Experts of a small language model: 4 experts in each of 8 layers.
Below are experts of layer 3 (counted from 0) of a mixture-of-experts language model. Rows are named router (the router's row for the expert), up (a neuron's input weights, with its number) and show model dimensions 320-383. Each number is 128 + 24 x the weight over its row's rms, rounded and kept within 0 to 255.
Before each expert's rows: a language model's description of what the expert responds to. This comes from a sample of Wikipedia text that the model never trained on.

# expert 1
What it handles: Table pipe separators, plus capital letters and first pieces of proper names and number words, such as United, K, two.
router [147 123 152 131 109 164 154 152 131 107 110 102 125 153 141 133 143 132 120 112  90 142 134  81 129 166 141 156 127 113  91 156 123 155 155 105 150  95 101  90 191 113 163 194 102 150 157 112 107 145 151 127 129 128 141 132 144  84 102 137  99 127 124 119]
up0 [123 105 126 124 134 111 140 164 130 145 106 164 168  76 108 115 128 105 141 122 108 101 175 138 157 142 123 124 136 115 140 121 120 135 101 140  69 124  94 133 186 108  79  96 128 103  71 139 131 117 111 111 133 112 166  89 148 163 155 102 133 153 140 107]
up1 [121  91 151 134 131 145 115  90 105 110 114 130 126 129 139  69 141 131 158 184 137 112 113 108 143 101 143 162 135 112  80 123 132 111  99 154 148 161 107  98 112 136 154 116  73  77 160 140 133 144 127 147 109 156 141 183  96 101 120 107 131 113 152 142]
up2 [101  81 160 131 115 137 107  96  73 126 123 139 106 114 159 142  99 195 109 188  77 128 124 134 112 132 121 153  88 134 136 104 131 140 154 132  71 117 136 161  79 151 125 125 131  96 140 163 131 162 147 149 128 122 106 113 126 105 139 130 113 130  98 106]
up3 [ 77 111 106 158 144 145 128 134  99 132 114 128 140 141 179 108 112 147 179 105 163  91 152 141 112 112 124 101 138 121 102 109 102 132 111 118 120 139 104 193  85 126 138 127 102 111 141 151 141 164 119 127 132 180 100 118 132 108 121 143 143 123 114 181]
up4 [178 130  99 137 128 155 129 126 124 121 130 138 111 147 121 150 159 111  97 144  97 149 108 124 149  82 154 145 111  82  95 140 133 145 164 163 124 117 150 126 117 138 141 105 120 122 144 104 106 122 133 129 113 147 131  90 115 213  92 143  97 113 119 161]
up5 [130 149 130 144  99 108 115 104 135 140 100 108 103 176 134 109 143 118 167 115 111  76 119 133 117  64 154 111 143 167 151  82 143 154 107 138 158 121 108 143  99 149 151  71 118 139 155  96 107 134 109 138 105 135 131 164 123 137 150 131 115  98 129 138]
up6 [114 116 140 123 107 130 115 127 151 132 142 107 110 156 131 165 161 111  79 127  82 172 145 124  96  60 146  96 131 159 144 144 157 106 119 134 123 150 114 129 169  91  98 153  89 103 111 132 104  84  77 129 167 110 152 126  81 101 161  97 126 109 148 142]
up7 [133 137  81  62 103 126 106 131 125 151 178 152 122 122 104 143 164 124 112 121 170 134 116 146 122 126 141 138 125 135 157 136 109 116 171  98 150 164 112 139 139 134 122 131  87 123 159 137 139 107 116 132 141 105 143  88 164 117  95 137 128 102 144 144]
up8 [120 118 153 137 134 123 125 134 138 124 142  99  73 141 135 166 157 139 104 123 144 142 127 159 117 147 149  83 101 149 176 136 105 135 125 103 151 126 105 103 144 116 131 134 120  93 136  69 146  98 151 139 133 134 100 125 157 129 115 114 106 170 127  97]
up9 [170 129 172 126 165 105 198 151 141 118 117 139 165 145 148 141 117 109 125 109 117 109  99 110 114 112 100 152 132 132 137  89 134 172  96 151  96 157 151 109 108 143  98 109 134 151 121 145 156 109 120 149 140  99 156 131 155 156 146 133 139 109 153 110]
up10 [125  89  88 113  70 150 111  98 165 159 128 107 103 127 104 104 132 149 167 148 123 123 156 128 114 164 100 117 114 112 107 114 148 146 134 120 165 167  95  85 144 122 131 137 112 110 144 151 127 117 126 134  68 119 160 108 117  98 149 147 162 125  85 133]
up11 [121 138  92 122 134 131 125  97 111 165 118 189 156 150 153 131 133 168 121  82  94 124 162 129 121 108 128 167 133 113 135 124 113 111 142 102 147 120 122 149  60 104 123 141 161 118 129 148 154 141 108 124 134 121 147  89 109 141 141 145 153 142 170 134]
up12 [194 151 123 137 100 119 130 122 157 122 126 121 119 177 194 120 154 131 141 157 152 101 102 123 114 134 117 120 163 111 176 126 131 113 101  98 122 143 135 133  90 157 138 156 124  99 100 111 139  85 128 115 149 128  78  91 118 154  92 131 114  83 110 115]
up13 [ 79 157 118 110  86 109 111 122 103 113 114  99 174 119 121  85 134 128 107 112 122 132 126 137  91 129 112 110 106 139 175 103 108 135 101 133 163 141 132 107 139 133 117 175 103 176 131 112  85 155 126 100 140 121 125 136 137 176  98 161 106 139 108 124]
up14 [143  59  78 133 171 143 132 125 113 137 142 178 153 158 113 172 142 117 107 129 170 143 124  97 112 123 135 123 111 103 177 126 133  88 143 137  97 164 149  71 144 140 142 157  97 110 133 185 145 128 129 169 121 133 139  85 127 170 127 161 110 111 153 127]
up15 [ 96 138 134 120 146 148  89 106 132  88 133  95  97 146 138 123 136 118 124 146 133 165 138 100 134 141 155 137 148 173 166 118 125 140 125 121 131 145 152 171  83 169 131 116 156  97 108 135  60 114 122 134 137 160 123 141  65 144 123 162 160 163 115 108]
up16 [117 117 127 101 171 127 163 126  99  91 154 108 114 131 158 109 124 118 175 192 101 158 117 110 138 170 111 105 102 125 105 169 105 124 106 120 133 157 175 112 146 146 136 157  81  81 138 111 149 159 117 126 196 142 128 142 113 108 139 138 112 181 117 132]
up17 [125 140  97 102 152 132 104 109 158  52  95 156  91  79 147 111 153 124 101 141 109 125 136  99 113 103 164 125 126 121 119 113 147 156 131 130 130 163 139 148 146 153 160 120 101 110 159  92 147 130 151 141 141 156 115  87 130 126 121 130 171 173 161 133]
up18 [140  94 168 117 142 107 133 146 124 159 113 106 148  92 148 110 115 119 114 131 109 171  99 111 114 139 109 139 152 185 131  77  87 107 128 113 104 166 154 141 131 102 146 154  68 104 126 101 158 112 109 122 116  88 150 103 168 151  80 157 140 144 145 135]
up19 [185 135  85 108 114 134 169 159 139 146 106 144  94 156  95 137 108 153 138 124 159 117 100 132  79 139 125  94 120 127 141 133 109 109 147 121 133 119 161 106 117 118 138 120 106 140 143 101 172 114 124 119 122 102 133 166 140 152  91 129  99 145 140 136]
up20 [117 103 139 133 135 131 127 111 120  72 148 109 124 179 116 117 140  91 106 163 149 107 109 145 156 102 117 110 101 138 134 120 132 104 112 126 146 126 111 146 152 124 141 125  87 108  98  91 163  98 118 106 111 105 134 117 109 124 125 130 116 133 159 101]
up21 [193 145 160 126  98 117 142  95 104 162 102 116 104 110 106  93 163 120 135 126 151 116 125 160 137 157 118 151 130 127 118 120 132 117 106 139 171 136 127 124 122 101 129 124 122 137 169  88 136 137 124 137 118 143 113 139 115  71 110 139  73 153 124  86]
up22 [137 116 110 139 156 199 120 148 117 114 137 108  97 139 150 140 123 149 120 142 189 143  96 112 167 163 168  85 136 152 118 114 119 143  84 117 145 115 114 112 143  69 163 141 119 164 134 114 115 123 147 128 135 125 116 131  83 111 103 150  73 142 140 106]
up23 [123 171  98 126 124 147 131 147 126 131  98 155 110 117 104 149 124 139  89 138 100  89 125 122  80 164  99 164 118 135  97 106 143 140 122 130 142 147  91 139 121 149 147 107 124 140 134 130 114 113 101 149 112 154 152 118 139 164 123 139 114  68 144  84]
up24 [123 105 191 144 148 110 117 142 103 164 123 142 130 154  71 152 164 103 102  95  83 114 103 139 148 127 117 142 106 136  96 115 126 136 138 121 139 112 154 137  86 127 136 173 143 146 112  84 150 137 146 116 138 140 157 110 126 104 132 128 109 160 163  90]
up25 [118 134 151 153 127 121 118  94 184 153 174 153 105  95 138 143 116  96 119 145  96 100 154 163 158  91 147 138 134 119 115 141 120 132 134 131 145  82 105  83 112 113 102 149 122 138 148  87 125 167 133 124 118 162 134 142 122 148 106 171 112 138 115 160]

# expert 2
What it handles: Commas, articles, prepositions, conjunctions and copulas like was, is, are, and, of, the in running prose sentences.
router [112 153  52 128 153 128 113 108 132 134 165 108 128 131 114 131 117 154 147 143 137  76  97 164 137 121 129 137 105 141 113 101 118 128 115 129 122 149 116 127  86 131  94  83 161 131 137 137 143 122  86 135  99 106 130  86  95 141 123 141 132 155 131 173]
up0 [124 155 138 120 105 122 151 108 126 128 140 140 117 112 136 147 123 132  57 140 119 130 140 120 106 110 100 129 127 116 114 100 139 122 115 104 138 164  93 172  87 103  78 151 104 110 161  94 133 158  78  99 106 147  87 130 126 120 156 147  93 133 133 133]
up1 [103 101  86 156 130 138 138 128 140 104 149 140 156 110 131 157 110 100 119 124 149  58  98 178 121 110 155 100 133  78  88 136  96 139 151 120 106 173 116 144 138 173 165 153 116  98 154 116 189 130 157 123 120 140  63 160  85 116 174 164 142 146 128 139]
up2 [146 128  97 139  92 122 168 121 137 107 122 178 138 132 112 122 106  97 130 171 150 137 139 134  93 134 124 112 123 161 112 102 163 124 174 127 135 130 147 132 131 147 121 167  75 134 107 126 108 122 122 110 118 191 117 153 114 120 152 131 132 143 134  97]
up3 [166 159 133 119 170 121 168 130 160 185 108 137 122 145 143 135 157 167 101 139 114 129 114 120 137 117 145 164 145 114 102 157 152  97  99 119 163 120 143 134 126 103 127 131 123 118  99 152  97 113 119 132 180 104 130 157 120 131 142 107 119 168  99 180]
up4 [133 119 139 103 134 102 131 152 131 128 101 113  88 153 112 123 102 129 134 152 115 154 107 142 148  93 154  93 116 149  81 118 115 131 133 126 136 110 143 140  92 162 120  82 122 116 138 102 129 187  85 151 131 162 154 134 147 125 120  81 132 100 150 126]
up5 [122 103 157  80 173  79 162 126 155 146 130 126 143 110 135 132 125  77 189 121 120 135 134 104 119 155 142 166 103 118 165 158 127 157 111 105 160 132 161 131 145 169 134 160 117 108 170  79  93 148 131 107 137 154  87 152 147 108 112 126 133 136 135  91]
up6 [136  98 147 120 143 120 130  89  98 128 133 130 136  73 175 134  95 154 118 130 126 121 137 104 140 126 188 168  96 120 136 111 116 142 113 108 167 149 127 161 125 103 124 128 148  97 153 132 110 105 173  64 116 148 165 158 136  98 141 162 142 139 136 125]
up7 [145 109  88 144 139 129 111  99 171 113 141 157 155 131 129 102 143 132 113 124 105 141 103 101 145 128 103  89 130  99 142 132 138  94 122 108 172 147 120 132 155 120  96  91 114 109 146 175 180 110 151 176 129 121 111 121  94 144  85 151 138 107  69  96]
up8 [111 150 127 144 113  86  85 121 104 163 117 148 135 117 116 133  75 158  68  85 167 133 132 135  99 134 125 127 167 130 144  93 120 130 108 119 129 162 145 128  95 126 137 135  93 151 110 129  87 158 144 119  69 124 103 142 112 145 119 121 135 121 108 190]
up9 [127 151 145 127 141  97 119  93 132 107 108  86 114 141 158 137 148 159 121 138 138 112 129 120 105 137 153  80 115 144  87  98 121 129 156 121 149 148 157 137  45 129 150 124 101 130 148 130  85 115 135 106 106 128 115 137 130 150 154 148  96 116 131 130]
up10 [141 126 138 173 141  94 129  98 134 140 155 117 161  82 141 157 161 147 125 106 129 128 124 134  99 177 148 157 170 159 131 134 110 125 138 105  61 110 119 165 149 106 121 124 105  93 129 105 102 101 157 141 113 121 145 136 119 128 109 162 101 139 101 166]
up11 [ 99 135 157 135 160 119 113 142 173 117 110 124  74 139 150 138 119 106 137 130 121 124  83 110 114  76 132 152 102 158  97 160 135 107 133 127 137 116 147 129 146 132 118 120 144  85 120 118 112 135 120 149 129 116 171 169 141 135 162 112 137 122  91 152]
up12 [151 114 122  72 118 103  47 153 135 131 156 138 176 124 107 127 144 110 115 141 122 108 114  88 100 132 173 156 130 168  92 135 135 150 141 140 147 136 141 111 163 111 125  73  90 121 159 133 129 108 124  93 107 148 126 138 148 170 106  93 129 115  93  89]
up13 [171 138 109 135 118 146 153 145  78 131 125 100 100 129 118 141 160 154 109 145 123 152 186 109 164 133 124 135  61 131 160 120 136 133 124 109 133 141  61  48 151 136 101 117 116 118 153 166  83 137  77 108 139 114 124  95 139 132 128 145 126 141 131 132]
up14 [112 114 136 117 150 172 116 116 174 157 154 142  95 120 131 132 134 102 140 150 107 115 143 140 126  83 118  92 118 128  74  93 133 134 118  93 132 167 116 181 137 137 107 133 136 149  97 148 125 156 105 132 152  89 151 133  76 128 115 108 101 121 126 128]
up15 [117 136 110 100 139 161 117 121  99 135 147 134 136 179  98 139  88 184 134 168 130 128 152 161  99 107 142 146 158  90 145 119 132 124 119 138  93 129 138 151 152 164  73 178 105 116  76 111  77  84 132 138 113 100 151 125  81 131  96 124 136 155 108 158]
up16 [156 126 138 109 128  46 108 152 126  95  96 150 158  93 135 154 147 142 114 127 108 136 132 121  89 161 138 125 137 125 114 114 130 125 135 132 170 168 177 127 103 142 158 124 134 138 126 181 127 124 107 106 119  99 118 144 153 136 133 160 113 124 106 122]
up17 [ 98 168 100 173 132 138 133 102 146 136 130 141 104  97 141  79 145 144  79 130 156 146 126 129 122 160  82 201 101 109 118 146 105 152 145 137 132 114 126 169 126 170 115 137 105 134 138 123 132 135 141 127 114 136 160 159  94 102 126 130 110 124 122 143]
up18 [ 95 153 129 124 107 144 167 151 136 121 112 116 156 135 139  92 113 110 121 146 133 127 117 126 110 117 143 166 125 130 134 127  84 156 119 164 106 126 125 167 102 136 125 117 113 136 136  87 125 148 116 124  86 166 111 124  99 127 128  98 144 146  94  90]
up19 [128 171 109 129 123 129  96  99 106 151 135 145 112 109 119 100 154 138 113 133 111 148 102 150 135 108 114 134 114 156 132 105 143 140  98 114 109 145 150 158 152 118 101 153 113 131  77 129 109 188 106 150 115 138 157 132 141 114 160 113 140 140 108 127]
up20 [116 129 155 147 131 126 113 116 152 110 139 125 106  89 140 177  94 127  70 141 108 115 109 105  92 144 118 172 111 183 113 150 115 108 132 126 136 155 148 159 127 103 144 182 158 136 117 136 129 134 101 141 144  94  98 164  74 112 154 132 134 132 154 109]
up21 [ 87 129 156 113 132 176 127 165 109 125 136  82 155 102 122 144 129 185 118 155 128 105 127 145 170 118 157 125 139 149 128 131 146 107 105 143 146 162 112 131 108 148 152 132  59 108 120 135 162 153 130 101 138 137 142 110 102 144 133 130 101 122 103 110]
up22 [110 131 175 112 172 125 111 121 128 130 145 156 123 150 168 100 154  92 118 165 155 102 138 160 131 125 167 108 126  90 115 124 148 115 158  60 111 154 128 166 163 149  88 121 119 149 126 113 106 110 106 145 112 123 130 111 118 142 112 140 107 113 123 128]
up23 [170 130 167 135 126 127 158 104 112 155  89 186 144  99  97 112 117 113  93 125 110 182 124 119 130 135 104 202 137 109 152  72  70 129 145  75 154 122 151 116 139 102  86 121  74 103 105 142 150 126 160 134 162 133 158 118 109 145 138 138 151 135 139  78]
up24 [134 131 131  99 133 150  83  96 136 134 104  86 126 160 148 153 152 137 155  95 114 143 117 148 106 109 107  94 125 132 101 132 138 148 171 174 137 122 113 116 118 122 115  94 128 136 152 144 137 119 123  91 159 125 101  66 126  75 137 122 136 160  90 126]
up25 [127 117 137 129 129 179 163 141  89 141 102  86 128 182 105 180 108 197 166 121 173 163  83 108 115 105 108 125 146 113 134 125 130 147 141 134 110 138 159 141 102 101 157 154 137 114 110 121 113 124 161 148 153 131 142 112 137 138 121 140 154 144 121 105]

# expert 0
What it handles: Digits, spaces, hyphens, en dashes, periods and line breaks in scores, tables and lists, such as 7–5, 99,222, 200.
router [147 111 140  96 173 136  98 124 150 178 124 191 132 108  95 108 111 111 134 141 140 142 115 155 107 126 128 149 169 132 150 142 138 113 119  87 116 143 178 144 105 164 116 104 113 126  94 110 151 121 109 133  81 154 173 123 129 161 114 131 126 162 117 107]
up0 [129 172 151 115 131 112 106 127 165 126  92 112 124 103 160 158 138 141 170 111 120  79 145 139 179 118  71 140  98 140 139 122 115 123 117 111 152 143 130 142 108 156 140  93  97 107 143 116 151 114 161 124 165 117 128 122 184 137 107 151 105 129 108  84]
up1 [128  96 108 144  94 124 139  92  78 109 139 140 114 122 118 108 148  97 155 129 138 116 113 114 128 154 138 118 119 115 194 143 136 170 115 171 147 102 112 135 144 143  93 176 148 148 118 143 114 156 130 130 135 133 147 117 114 117  89 150  84 113 131 156]
up2 [ 73 149 177 109 102 122 141  78 117 109 133 129 106 127  94 155  97 111 151 141 116 123 130 146 145 153 118 133  87 121 119 144 140 144  93  77 131 118 125 140 180 134  80 133  79 130 102 133 112 178 152  88 134  94 103 148 131 132 132 157 125 121 132 178]
up3 [148 100  63 137 127 133  71 151 154 106 156 140 146 113 130 100 180  89  77 130 100  81 122 124 114 115 118 102 149 146 145 142 139 149 152 129 157 140 117 130 137 125 127 160 104 132 156 103 132  84 127 151 126 156 145 119 103 140 157 124 135 149 111  75]
up4 [139 130  90 117 165 161  89 156  86 113 105 115 138 147 126 131 142 145 143 115 108 154  76  97 112 129 114 113 123 113  98 109 124 139 116 144 136 136  99 113 122  69  89 116 113  90 163 152 104 166 129 142 141 130 148  76 104  99 139 108 151  81 109 103]
up5 [135  90  94 136 117 144  98 106 135  77 135 120 138 155 140 125 119 165 148 175 151 159  90  87 134  90 105 115 155 129 116 159 134 155 151 172 103 119 123 143 113 123 160 145 132 135 115 141 121  88 156  74  85  90 139 102 115 122 115 167 118 189 128 132]
up6 [109  98 112 122 122 123  76 133 111 124 147 144 156 128 167  97 150 151 159 105 123 122 119 158 102 109 136 105  90 142 123 139 153 144 112  98 128 131 144 143 112 129 111 113 120 158  91  60 123 130 132  81  76 164 107 138 118 156 137 130  90 160 125 136]
up7 [168 100 115 120 118 118 146 171 118 178 146 162  95 158 149 134 119 172 111 100 114 100  89 122 131 116 133 103 109 124 111 123 141 116 136 113 131 113 131 126  95 110 149 134 117  95 142 167 125  94 162 171 116 163 105 147 110 134 142  65 119 102 120 122]
up8 [161  80 213 137 139 121 138  88 149 135 120 147 137 164 172 150 141 107 129 126 136  91 114 145 162 104 149  97 153 123 110 121 123 131 154 134 132  98 176 143 138 166 147 130 128 156 105 136 128 154  93 131 133 120 148 120 160 138 128 124 133 157  93 132]
up9 [114  74 140 128  85 101 126 137 125 160 142 125 151  97 122 112 168 120 128 154 165  81 143 166 121  87 154 138 108 155 168 125 131 166 117 133 134 125 160  97 116 147 122 192  99 104 102 121 106 163 119 124 114 142 123  81 149 112 100 143 126  93 139 155]
up10 [ 76 138 110 115 103 129 151 147  92 127 114 113 128 127 145 160 142 133 131 149 160 104 135 141 115 119 108 167  67 169 142 148 117 172  81 157 138 121 163 118 133 121 115 138 132 110  88 158 111 129  90 118 127  83  72 142 109 107 126  96 136  84 138 151]
up11 [128 166 108 120 128 142 140 168 145 147 128 138 109 128 116  87 113 167  66 113 131 152 116 132 125 153  98 104 157 135 155 160 141 112 115 110  95 137 177 111  91  80 147 140 177 122 149 134 133  63 115 147 117 128 119 135 129  96 145 123 125 112 135 165]
up12 [114 144 119 146  86 133 153  96 109 129 109 120 139 147 152 145 121  99 148 163 177 165 102 164 117 134 139 155 120 110 119 133 118 147 103 104 127 108 150 117 179 110 125 136 160 123 177 122 125 153 108  97 115 129 123 122 175 113 163 144 147 113 124 167]
up13 [123 122 157  78 113 143 183 128 147 113 119 103 173 158 151 180 136 128 119 146 113 156 125 128 135 146 138 130 126 131  85 145 155 152 108 120 114 138 157 149 103  69 123 121 125 111  87 116 130 146 109 118  76 126 117 143 120 151 137 158 138 145 131 122]
up14 [148  97 103 123 144 180 116  81 102 185 148 116 155  95 121 124  96 142  88 158 147 124 131 125 109  99 138 139 148 145 119 153  81 141 137 107 154  98 136 163 149 127 133 140 144 133 156 137 113 152 126 148 148  82 149 124 122 150 126  71 142 108 126 156]
up15 [148 101  99 159 173  90 137 149 164  92 104 160 157 152  88 128 114 134 149 120 123 129  97 160 159  98 139 138 163 122 107 139 142 180 111 118 152 130 146 153  98 115 139 141 102 150 155 133 165 129  91 141 143 175 152 134  77  88 137 154 130 106 160 140]
up16 [101 152 160 111  75 129 156 152  98 140 124 174 183  99 138 111 159 113 130 137  98 118 122 103 136 130 130 106 119 187 155  36 104 129 118 132 155 120 138 105 149 112 166  85  89 149  88 136 146 132 151 133 128 140 152 137 132 118 145 152  98 147 105 138]
up17 [135 148 147 138 142 132  90 137 183 145 136 109 135 116  99 167 115 121 139 117 110 113 147 145 113 131  79 124 152 117 102 124 115  94 104 107 160 106 116 136  75 136 142 140 105 113 113 164 116 130 179 139 124 145 145 122 159 147 140 117 116 147 126 151]
up18 [131 146 101 135 139 129 158 147 130 163 109 146 116 177  97 117 120 140 150 133 169 144 127 123 107 153 103 112 118 126 148 168 124 144  99 100 150 131 138 136 131 102  75 124 120 127 114 121 121 102 126 159  93  93  79 119 131 167  87 115 122 160 146 102]
up19 [ 85 119 157 130  99 111 136 100 130 138 152 116  90  78 174 153 158 151 135 129 158 151 147 134 149 168 126 136 104 104 101 134 182  84 119 148  69 115 189 114 120 116 108 123 119 168 105 110  88 141  99 123 174 158  72 151 161 135 156 139  80 101 178 123]
up20 [128 109 161 136  94 143 154 107 136 127 127 141 159 173 178 119 134  87 123 128 113 151 116 100 124 182 143 117 103 145 104  83 142 168 144 104 139 158 178 149 109  99 104 126 133 164 120 158 106 100 131 157 105 128 158 116 138 159 133 132 112 124 137 150]
up21 [136  99 166 144 118  94 156 148 154 104 131 128 167 137 123 112 119 144 103 147 109 154 128 111 176 116  98 140  83 100 111 147  90 120 121 110 122 111 121 156 104 140 109 122 127 137 101 151 120 107  99  92 148 126 131 105  90  67 154 111 109 134 115 134]
up22 [123 100 180  96 137 150 119 114 118 143  99 161  76 150 120 139 137 136 154 116 123 127 133 100 118 128 146 134 158 138 118 140 133 153 128 120 121 161 120 138 138 107 120 129 111 138 137 141 125 152 129 137 150 162 109  94 132 140 169 150 113 121 138 185]
up23 [114 125 122  71 127  92 141  97 120 119 126 153 121 134 132 110  93 158 135 110 146 155 137 114 108 119  98 106  96  98 100 136 140 112 111 129 124 179 164 154 146 155 163 140 119 114 116 146 113 126 123  94 153 125 107  86 141 131 161  97 112 145 116 112]
up24 [112 108 135 132 169 137 134 114 150 126 149 156 113 139  99 146  71 155 140 132 147 140 111 105 166 174 152 108 163 132 170  97 111 163  96 106 102 116 132 129 119  94 122 118 118 120  89 160 113 161 155 104 177 132 141 154 133 132 141 111 100 134 148  95]
up25 [114 113 111 110 170 139 137 117 139 104 108 184 131  95 101 117 109 121 151 110 104 113 136 112 135 112  96 126 133 169 161 164  85 112 134 121 140 128 142 113 131 145  76 159 112 160 134 166 167 117 177 114 147 123 135 100 106 134 122 156 117 128 143 127]

# expert 3
What it handles: Nouns, verbs and adjectives after articles, plus sentence-initial The/This and heading-closing equals signs, such as transfer, issues, developed.
router [102 131 180 157  86  93 153 120 105  81 119 118 129 114 160 126 146 107 119 128 120 147 152 117 125  91 135  64 120 119 146 123 148 100 116 173 124 100 110 110 148 120 134 129 142 109 119 143 126 153 132 125 189 147  78 149 170 122 181  98 160  79 150 124]
up0 [ 94 109 129 145 122 160 145 141 110 145 150 169 126 109 171 148 124 112  97 127 131 138 115 127 107 130 160 127 160 158 124 132 156 131 119 148 133 114 106 116 104 118 121 118 158 173 145 118 122 113 132  88  86 125  74 126 122 128 173 125 130 150 143 145]
up1 [141 133 131 116 113 119 122 109 123 133 132 114 123 107 119 111 144 133 131 130 117 148 137  98  96 123 145  77 119 129 126 127 158 111 137 146 141 115  63 165 133 151 126 113  84 120 130 189 126 106 144 117 102 131 113 141 131 125 143 122 101 119 127 126]
up2 [112 112 108 124 150 124 145 106 135 126 123  81 111 108 153  89 153 120 163 123 151 119 140 137 112 135 115 142 154 140 127 113  88  80 127 119 149 109 114 123 103  73 147  86  95 121 121 112 119 112  97 144 141 142 160 122 116 135 105 103 124 133 136 147]
up3 [129 154 124 143 107 114 121 181  67 124 126 216 143 132 143 113 123 123 108 108 130 130 158 137 143 151 173 107 155 153 148 160  64 130 135  97 129 114 142  83  95 141 151 135  80 114 102 125 102  99 123 124 151 103 137  71 113 174 132 137 131 135 175 137]
up4 [142  97 138 105 109 109 146 123 166 104  71 150 139 118 101 136 129 118  94 108 106  86 139  79 143 133 143 104 148 135 104 116 108 155 105 124 131  95 146 136  94 109 155 117 113 134 109 142 113  95 137  89 131  84 147 111 147 140 113 131 128 141 114 103]
up5 [148 108 107 156 163 155 105 109 171 127 116 132 135 134 152 152 126 132 136 136 155 169 116 131 152  90 162 132 159  98 151 119 123 152 101 103 147 138  86 117  96 140 125  99  63 119 131 126 127 161  79 170 152 140 107 101 138 129 166 188 176  89 120 158]
up6 [170 124 104 158 147 143 138 184 173 154 101 127 137 131 106 161 110 142 116 158  98 141 145  92 166 129 157 113 143 108 164  70 144 115 146 115 128 135 117 157 132 129 133 110 118 119  73 125  77 124 136 121 152  93 133  83  87 176 108  90 130  98 147 119]
up7 [144 107 112 109 155 103 119 107 116 101 135 105 115 138  93 164 119 128  94 141 165 112 159 131 109 119 141 125 128 116 114 112 113 145 188 132 120  87 131 118 144 147 139 140 165  99 110 132 140 152 115 112 143 136  92 172  85 102  94 135 146 179 109 128]
up8 [116 103 103 113 141 105 155 129 144  88 106 137 154 125  89 139 111 113  63 154 151 106 112 143  91 126  92 129 126 155  92 118 155 107  96 107 109 105 155 107 179 159 142 152  85 130 118 130  96 137 153 146 140 123 128 134 141 131  76 106 121 174 114 132]
up9 [140 106  62 118 129 154 120 150 210 141 138 103 112 122  87  84 116 119 170 168 146 111  74 151 105 126  88 150 119 129 135 146 149 134 138 115 130 135 184 131 128 152 156 114 142 160 171 143 131 113 108 146 140 120 143 140 141 109 135 146 108 153 114 171]
up10 [123 145  99 140 112 163 106  92 174 194 113 124 121 109 139 168 126 143  95  95 137 117 112 173 131 123  87 169 133 117 175 120 164 144 139  71 109 133 102 144 157 118 194 126 121 131 105 158 157 129 135 129 179 100 155 174 158 137 121 105 137 132 131 139]
up11 [132  97  67 142 116 155 124 147 119 118 160 114 122  98 127 136 125 144  96 127 105 124  97 178  83 102 113 141 104  83 127 119 158 109 168 136 107 168 138 192 130 118 182 133 119 132 101 121 105 165 131 137 139 135 141 103 157 116 111 128  88 121 147 113]
up12 [142 127 113 142 150 126 148 146  92 107 137  95 148 133 101 118 107 173 116  99  95 152 162 135 115 141  67 116 136 165 147 116 144  84 169 125 130 150 102 137 110 114 119 168 106  96 145 125 125 138 119 143 167 133 117 115 112 132 143 125 174 161 145 117]
up13 [130  90  82 126 124 140 151 113 115 130 140 121 101 132 101 124 150 150 139 149 146 104 168 141 152 135 151 154 169 121 183 113 140 100 123 125 116 133  65 161 114  82 131 147 140 129 138 126 178 154 101 115 155 122 131 135  99 189 154 139 125 122 139 141]
up14 [122  96 117 119 175 119  93 152 111 129 151 144 112  45 156 166 145 141 183 131 137 133 143 163 170 115 101 120 150 121 132 139 151 157  86 124 148 170 150 109  61 133 128 129 128  64 132 130 160 117 110 113 122 136 119 129 123 147 178 153 126  84 125 141]
up15 [ 67  91 109 126  87 172 109 155 158 106 113 130 138 150 113 128 114 107 121 121 156 158 166 138 123 119 128  79 173 138 165 137 122 148  71 125 157  91 147 125 130 121 160 141  88 155 124  97  85 157 133  94 129 134 146 132 111 126 111 167 137 144  93  92]
up16 [ 86 139  73 147 147 117 108  95 114 138 108 151 136 161 138 114 161 133 132 144 135 157 150 160  78 164 169  81 142 117 106 100 158 190 129 135 139  83 173 136 111  87 124 102 169 156 122 126 101 120 143 137 160 131  99  88 146  99 145 162 149  95 145 149]
up17 [159  99 123 144 114 147 147 154  95 147 152 111 127 174 149 132 145 116 102  75 117  67 148 144 155 112 127 180 157 131 126 140 127 125 113 124 125 125 177 136 114 152 139 140 138 144 109 132 138 123 131  97 147 121 170 125 133  95 124 126 143 111 125 121]
up18 [123 180  89 127 162 122 113 119 133 116 133 124 122  67 131 121 163 109 147 130 175 120 116 102 133 108 147 107 153 141 140 136  87 137 121 154 138 136 119 118 114 143 150 143 131 169 142 138 122 136  82  96  86  96 123 148 134 102 116  88 147 117 137 131]
up19 [158 162 130 121 197 111 169  90  79 141 185 141 116 117 140 156 113 113 143 174 100 129  77 143 112 108 129 117 114 162 117 138 125 128 156 112 124 104 158 142 139 103 152 134 126 151 119 100 137 126 137 108  82 177 135 148 141 125 116 131 128 136 117 168]
up20 [144 151 182  90 114 125 137 140 103 151 178 163 142 106 126 130 160 151 114 124 119 144 113 107 140 175 129  93 163 161 129 156 110 143 116  99 140 169 127 151 138 114 145 158 127 118 121 127 123 138  89 129 197 146 154 124 131 137 129 138 102 135 108 153]
up21 [100 122 151 147 110 156  64 160 163 157 158  98  96 109  96 138 143 109 123  82 152  65 115  89 132 131 142 147 142 115 131 145  89 143 152 122 143 130 165 136 112 174 135 102 137 134 113 138 124 170 144 164 137 144 114 120 121 168 144 113 138  80 146 135]
up22 [137 113 122 148  98 146 119 109 103 122  87 117 128 133 119 132 115 110 124 125  93 136 133 158 112 169 140 169  96  99 173 130  83  88  83 161 167 126 116 111 128 141 127 125 132  96 114 102 142 162  97 100 152 179 128 176 155 173  92 134 126 112 133 123]
up23 [147 161 115 131 131 100 133 112  81  93 151 116 165 122 164 123 172 123 134  85 135  95 177 157 177 102 138  81 150 115 132 147 122 123 141 133 171 137 112 130  93  85 102 151 110 111 136 166  97 113 130 133 124  90 172 112 139 119 147 126 173 140 151 146]
up24 [131 116  62 145 151 167 188 151 152 144 114 134  97 122 122 128 143 104 184 168  86 118 149 149  96 125 180 142 166 121 134 139 150  89 141 103 152 141 138 104 146 120 101 122 145 109 164 146 150 160 168  99 112 102 145 110 144 140 137 105 139 150 115 155]
up25 [148 145 107 100 159 160 132 153 129 131 145 114 102 104 105 106 130 118 115 116 195 143 124 132 136 110 167 144 129 111 130 124 123 131 114 141 120  89 135  83 102 116 115 139  90  99 113 166 142 143 141 174 153 140 160 130 136 107  97 124 132 158 111 157]